{"hidden_size": 512, "moe_layers": [0, 2, 4, 6, 8, 10, 12], "balance_loss": 0.00235, "init_std_router": 0.0142, "num_key_value_heads": 2, "head_dim": 128, "norm": "rmsnorm", "norm_place": "pre", "rope_theta": 12600.0, "rope_fraction": 1.0, "init_std_down": 0.00222, "lr_head": 0.00415, "warmup_steps": 50, "batch_tokens": 131072}
Below are experts of layer 6 (counted from 0) of a mixture-of-experts language model. Rows are named router (the router's row for the expert), gate (a neuron's input weights, with its number), up (a neuron's input weights, with its number) and show model dimensions 256-383. Each number is 128 + 32 x the weight over its row's rms, rounded and kept within 0 to 255. Numbers have three digits each.
Before each expert's rows: "gets" lists some tokens that make up at least twice as much of what it gets as of all text. This comes from a sample of Wikipedia text that the model never trained on. Tokens count by the router's weight.

# expert 25
gets: "-", ",", ":", " (", " –", " and"
router:161188134092152123148145096152164171171166125142062118071144170106164159116159140134106119147141180100130086065127108095154119139132112111149217153136074105094154128115129129136153184141139132084162099098109124118194131116106077208046145092138135106065106163128093088087160118153115125107083112157123132083127090108132136150101108145080176101121101103147096107113124179113096138102138
gate0:116214080151177123121042105113125122108144114134182113062125139074162138137193132141153164088120051093157094146161125113180166175133110129174116178125083168091184143118135100138078127159105123072158147143122166075193124122096070091107136070170134107122175101165155152115150108153139101152202154153074145090178102111124196139130141133137085146164143077056116121199097151158170109130128
up0:146150163090148114183101102122169164149128215109089128137146130145158098142127136132110103168140134134115141174113051171157092145151100079126126118124183178193186107099127099161098156087156128101150121072161091067155150097069140073134131160105161085113130079151094164106153062143112107072116123152110196153110129133105077174190120091115133125109114039085117121131111141171138179148125
gate1:116137155117133150067097126138089131103166184177107108116113190119130093101062097190131145107114171178144129136119070121134106175094088135175169130114094110063157184138153125111100198119132139150158136109155129100119118090192157146106080119148082135156066071149162152113146140204143100128119062160130139072125127101151126192116126134160119114158100117147148120117127113136146190136169
up1:153141132119167154128181156118168101184114141144124098106094095101118146125214196104114117089131145100093101097118116097157164145116118111067074135090166148214142153052074145106178103129116124093100137158111112120099136153049119127160143145179150124143185210097110105129151102102174158126125140098098066138146123141109155089157167135102107121137144068117074153170128145082092092101168
gate2:123136088148129095124082069110157076133095127124142142116137083111116155215146178126106118127123088173183139056147145144167083169079149107107164158089151080139118183149111148081147130138106124133159090105123122117114156134148119125184088118109152158111156104071106127144075097174130154087082135131175125150102146134121128116142103178114168184091097123123180115109105073171088155110121
up2:119058150120169140188143145109131145100136141163167137169078146118119080077138066118119156102097113134193163182150146158104154147119165173112092151157120184153148083147133143157068133123073130076111115110139133164155077081073161130130146115113135108128104111100150139087152098121083146109168158138198173139172166061101127099140136202068079155128194160168085163142091150121143124124102
gate3:128116176124179091119113119098118149141169143111118122137157172110169158087103125144161152064104188130167074040142172131109161134163169132121180139108165139074136109172157201109120126148131144137111185119169157166149126127182122145104165106127131077121126102064111104124176151126106147109120100147097082153125124096104234164138183182076072133107143134106118128089101168105098100112157
up3:053108066130121124126148115132136130120106036169124131146162125160228150164150145118141133146125131165100141089111096151180076103202069130126142158121088117243163183093099118115168107150074099119067095120063112086149147191160184138116094147165173113150096109139092109140115113130170142126118175111167113136122175175127130153142095048137162150170169153149162141133143089156163120085135
gate4:145156143101144142112056106149128117139109133127114148107145083095131170160171124149179111127148104098080124133089127109101059114105126176062127125119155164132144076153097121061156168103152085136174195132146070141088097140096120176124139177133124111129159211159189148148101139141204076066150150138113087174195173102124183210154151152136135100156146150136070117125187130128104069134092
up4:148134114144093148136123103111135078105102114067135175125130122132172148127201145088136114148122119068127142075164132151109128100201150190081148136140154215137131115175139151084137108118168089139168167183170142176093103177140086125144176118116076125149172172147145128111117166111145128108132113185101059149093114141113154178106148103114156132159182149134118169185165102130099126128086
gate5:178140069100099145154114096120148193121161112081105143117165101156185159154109173125106086139128176148137051116177076181078096205166155207125130174121223099082152114129168123116179107108111072074170130154138123116134114132083170090088116142128097135122070119160123116117116169160113143101091058131087145112163142130185156063125065116133112116144117140115147145132158150161060102147134
up5:159232069163082173102114079133155143151160138137096127068141040141161192153114176126131092123144113145137095098147058158038112237084160153122129100110079112087110151112183125103130103113111128083131095114117122140123162138090103119098078151116139173141109116127105180119143132083111117157114118142109115117127099184193132069097109107131174163105084112134186177085142142159106153148167
gate6:168135143127085138170153111119114195139146146169114128114110159157202119165098097145120118099153121097105091096138158113179131105111112078050101142107073069184106150117088142130128150106165150106053112088130160128134130034107117166140086141118133085140145120131118159134152139107090128128114120154143116160075104153158122085143153117139155076112108132123180129124157113146122055121120
up6:119141143139098165071152148127196089125134190194126151152135130121160097100097081168091200219156109111206146123119119129073132063122163072108169140091128075154153095127066120161134138093197147118143168154118172066125112128092126140139150091127119123142112164115138128131123132155157151161115107153181145173166141154101115176150115167115137090153088116150096154129126122136154101153126
gate7:086069102108140155127147132156150066117121169128109171116168135092153104157079182103124113113129121110134153088136174099134157154118118179177160125126193070117113169128179060089105102137160168139168123044109141093156119179114135208117133165127127193111105120146104162120097157161167129167177128122173057116130120120128157102109075123118144110165137093120108180145093129185140108195140
up7:124168203213165108098086140107122145113112150060123091117166078173115109096117124140121151138142113160127158080172138117127139119147107080113135113145151071163124111134135082106146137091102160134105076153115140130086145144149078109126128134075144116107177106162142073170179109112086091091154116149117154115078153096142131116137170052158105104124177144130153093161171174134109106122212

# expert 44
gets: ",", " |", " (", "|", ".", " and"
router:177171113161123124177125149152141171144147149163116117106131147075129161117131154082110128141157152152173144139135113118137151117158118043151168094111110156151157071098154142228139161115123153047161151113149119112128161125113124136070199135060152144126158155111088128121117071197091129034125109116133125133131113089151093179107120156120125157143166121138143162113140155142083172119092
gate1:093180086070130091095098203225109126164135120139115120107145098079127109055138113138118136122098171118126172149153093148122114099089074119124112139130112101139138117059121138166154188071185125143178081129111150121127175120143146122115093135134162109170132111151072155117163126168123097111112121158142084178043148096137105100102181166151175159097078121152114122102115085119099105098179
up1:106170130104110093145095198138132110160134098121128127163162073133112126071109076148144140109119105114134130166116171152113180099059098146173134120107142101164102154109054151140136173057137154098193135132148158122083160095093139145118100134137093131159111100179131108104128125164105145150124101141160089147073195091118124105162173159164155161110110088157120120130118068167078097128183
gate2:137095083094123128152134174194123116172109085169152125061162151121106148157090104103113124130115165152127120119130114184147185088114108140062166154124139095078127143157180096117118123188133075106215173111111160144152091160181111112136179142134109125123114168115096148186145111090130088096105106152108135157127184125122169132130110162093151102120177138123123118163160151172113192145122
up2:153082109134147150074127122141100151138146150170122169124165128129160116106111123115137118104100140105139088173170096117123169118202095133132106105151086178131100117127068119093079102150165082141150133166130126107120132043186097085167137155091180104103098121155096095170125117110141180097141168104083146124093165151124129109030180160101105144093157088038123093133169138120091145108099
gate3:151128148081147124102085112137148120112128136180131137145166105126111178134105157052195126102120156101172139132167122123136112108060122097084133113096136113116130140117087119142163155158131113126114144140146183085110106189134134107150102108082169127122127141151082167128090141094127134100059119083104156082093150112191199108113182111117050142059139104080144106136112157113131117164097
up3:152119155136109162117154107137106132160174070189140133107201152111109123137036115121150127126046112101185096154068123103149104102159121132135100139060084044087122146097076105120190161127125136168144171096136099139113108093106117153128104115132098127195099175094156182118113114141108139110147132139048119107095111088135146155109167151160054128070103091088159128193177144108125071150110
gate4:128142141127092147144171115147145153059095134149100165124159124133164173089130134112100123144118164146076108138102130034138131134157086156112151072133162103067170099093128091164146204146146139116113156155136125095111119195103127149113146131093134121119148124184111156162117117143122111066101161125145137104125159132100137125141126156132175096186190078160107100158163093067079166198173
up4:103170164140162121134129085162117089154108134154153152106061120125133127145088101158123126182139117087142093088126070175111180134175134099159114150124129127121064123142123162148122167152121106166148086084129184120154152113140148148131107138187128131113143145090077149113128125147155130094186122123077158119104127110129134097150143120082157145148019199097161144148100105117148170090106
gate5:176125146141117125184110132189059105110107170112202073097129120115124110160104151139126147113123118111159091107138098137167127152118140132077117133118141189093130120149162133154105163192113163202163130115140142116078148127150078126164127121148145141081119072171137090106153101142143078099111095076143114158177147135135176115149121157123124151100157089114099139114131110085147112125099
up5:138151161068150137084121150144130129142132119145103123113180145173132143088183161136192120116134114085120116095106186121143102116109126160152158223120126073139133110112249106149044166175153123141124177128119101123167138106153153130115101123114153141070185104152112100135132125130147173146093131144148064114088116113161130118137135113077138124108118101102131095183142092060166109118111
gate6:106098115102137135157189160115159150138116111142112121104120172104071141120153124116185100147105131136184131092129088118159210089141099124118118116100127107068128108133172178159149091128084097111106118136110132183161103081192097129150095166136120129139146152090149169091141110127174175103110115163117123140110114114111145134143120091084138115229166125093162179151155107104141060080196
up6:110087088164093127124150120139115144176139077145107090087124089090086155108100100145123170130120106167130159095129139143206131118143224082078132104145119069138127122081139101097085138080129138130142135106091109050136136086134165124111178093170090150136120197145092076099116140125124142121141140096150088108180114136077067126073122174108150184126133131104082121138110203166137177125117
gate7:200166127138135113171131126095147124108154157089120113127133152191114184107146069108097154165116114153123147153126146126131119156090120150105175110139036172091129128156124124136093154138125127079164154135165121041185108255129110150124130084150126168117094116151172129153069143140137115132143112128077128071129155155179169140169129169111097103134139133163115121167165167177121186071161
up7:106132158144143130157149151171162080120116093208087228144155098127128192140111122156120118166131113119098134150179066124155115114176175130099139104105117123150106027117083077051097096117130160096134176140127151149154126096086187094163090115130171113099159086119130155134131150115174121157082141119129205127142112120159157159140141142146173110149142136140106182142136128147093097180120
gate8:161169132103131125097067103115147125121143168128144103075107151110090194169153155166105166109125100063117118118137097063139146169157152116152141126137149120192188137097133137163103130061121106171129090114077128119123097080169093124096119116159120114134136170092095131137096077129135155098142090072206109101114190087089127134109200098089155126108118135133134120143153146080114132124172
up8:103119109130170157103167062104146116097176172072117148137158070130134105139104119129133094143168121121106132101116150127125159115167076110120081130112137131069157112090124128158144160119096157114141085151155154158123104139156073163129148160153191149121158138208085106084144110095178133170166131165138127135126124235162132121130109195093171104127132139148139103107140110131124134159119

# expert 61
gets: " |", ",", ";", " -", " (", "\""
router:162157106134134109153118151163130169122135133136106120088111145078114154128127168081107147157139151150184138119147107111134139128161146052149149093122088143144152077109165145236148163119128145061156129100144107136151160120097120147080198132095151178137171172112087140116122096196099153069131114118136118131138114102156109191096121154110128156157181124151129159122144157142075161134102
gate1:158114181089141083026137128147132150096154106107103107104134151103108104073126167173185111131110133057125102149124136095124098201095113139081170134142092121112186125136108129112096114155135153198164129159153121202165119120128147159118091113158157150119123126123150115147185125164182126129090098085107153131154088118178145149147091143134119121172148125100138089119099107144143123177106
up1:155148147109150118050116112135127170173149130102127128113188091163109126151120141150141129111111136115102111075130159085151112120096075157101085145137052132123170103116152088118027158157184150120082169075112132075166111146161142096083186111081157150143128186127181086177071146108147064137115140083178113145165061131137172144112118127144156088094115122146112097178092125118161150123115
gate2:137164174140061081190110131149133111101119079149124136148179117169099129181133112138073148098105152121087086099136116137103124116153114107142143165127103147166172139173126127156128159125175112147169158157130121122086173177107066108097136115074107113117103108105042190112085144120137139100084108097084121154133064168147141088131100143150098038077116121091174155127159120085096158119164
up2:110092114116121147123104039162121154086138111125114114077130163171094069143149136156101140180102126051112105125107170072094140130120120150174076100126147091122101148162103106088127144114156138101139133082149158218163093112082122044132153132137123141183061140086070091109091147094139099150133160106071088116123069103125125202131140126177071098108126134066102171133126183065152100152150
gate3:117136149165122083093100160134132155088114053162170117152124127121127151164124079072103140085156126127094131131166063089072132161103155103113067113151085163168167104169136161172104160118134153116180119113154128135186118159144105105128168125074119122110098142139126193178105102160117102148045075152093116224116098116136154104145124129162085131117128104153128089154132192113191155151144
up3:132137151102144133150117120104118094118096162138145120130128142081138155128090109134100155150141099159097121131126127107131183159115069132085097115091130189118195127136108116133077172115126144157160100184150057102106154163115119120113143103108126132141134112115109189175118134172130075122098130106119116148110104112125193120130117115126169114107168105069084119121111178144149158197122
gate4:097159184127154170124140122116157096120054120146130118163173133104123125155132174159164131118067164074081146175095118116170133104143150061100131171157124128173135066120122187122122164167181084090155099208134110050148124093112132210129168071131164134090119064157084150145080082087116128120075099148152135166136092167135117093137123133109159140118087138130117106170094137190147085077165
up4:146100148130141156136128171170143113175103139151151145122084158156125094098069167117090126119123092106093112137075182114241119139135177123135113076129155184137100113119146161124077098139151155148127100084072130145105137109105117172146153135089042171132153146145150105132108126084132108079101110127128118120108120093132104143173134139119085124135108081073124100144145161093124176114109
gate5:136135110157156113143128135096184142114133150071146125143162084137103028130202165094106190175155081140125091039163174128123090123158191048129163118131152093146110123079147204076156118055161070204091170082175120140120084077115148160113131135092150121126125144111145116114153064129104146104099119120112129125142143163083145146125105069203146196119185142127095079131164113118065134181088
up5:129155093127090097157136111146114105150178078128104131091188132122151081205152139116184118123150168131066122089106101128106078107071188172106115135162126088094165102077202143166119139157171087169073141114148097169143073099172100110197142102120120154130089092134163110153137146125106113151108148130136113106098086168149087137113143147090137077095078163114085047154166138078069181137027
gate6:161128161166144114152146127172102097134111095191106107135184134139105090123124172098165158087111147188139081146114066141099149151139195109128171174137125081095150115170084135183160127094159099152202215131100099113096173108135119097078125130159112155076147079129074107135163093192141109124159104138141069079111065102178132113125123111133158118120129119155184164085124157141144160099162
up6:145141145104170115065152143101114057120141135120144155081108151186116150042180145143102118100121061072175128065095189109220104153087095110104164067121106109099119131143091111105093111107085153164065080099141101218122087183125115105155146119139091134106169224164133104134127113089109158056124177116114137137073117108122078135136143095129114133199156079120069155137128107168144052150117
gate7:125109233124135156208102128113161128170126172155126118099176222141138151126114155129115087122097142176155181159129110124143138167098129154170179143183163120157215187113163088134159109080094076111186079126136135160189090087098099114076083144143194165116127104110126100161126146127125107105114116083096116129169121181163085131116077130087086146133085159132068109172064147136131145114138
up7:102126090137164135114140147161124138125128137154168140137126149150115126163115083103065162122137121154133132145118144125122160162162099109130201130145109148148145178200127093143151112126116105167141123129138151078135141137113119106142096169158179090099194094115147164123067115203141100141110139167169177147114173127073105163169110103138134171122134168125161138077083119136116133124176
gate8:203191140109125130160150097173122145075148135158085152137135084114067200088103143135096080130164118090136091180130173121151149143150196174089089130155069133122185131141114094100117165107129106093116105169097122155075126139120075182097100112085175109043130137149113131173137099078166116099131160132104158103107138114123201128107112195150153081134082135155146099189132089146206143110145
up8:084136184124138119140103127140115146128127165140089104117169055101084165122131055117114077147086081172133133148116111166188088169115126143118152130130102169146109150102151191153123110071063139084070067062132133201076139097096114148059159167120117186085150079164164097140106120121100201142151138075174151135126149117067134132165122157129096119072150111116107128105108106126176111097120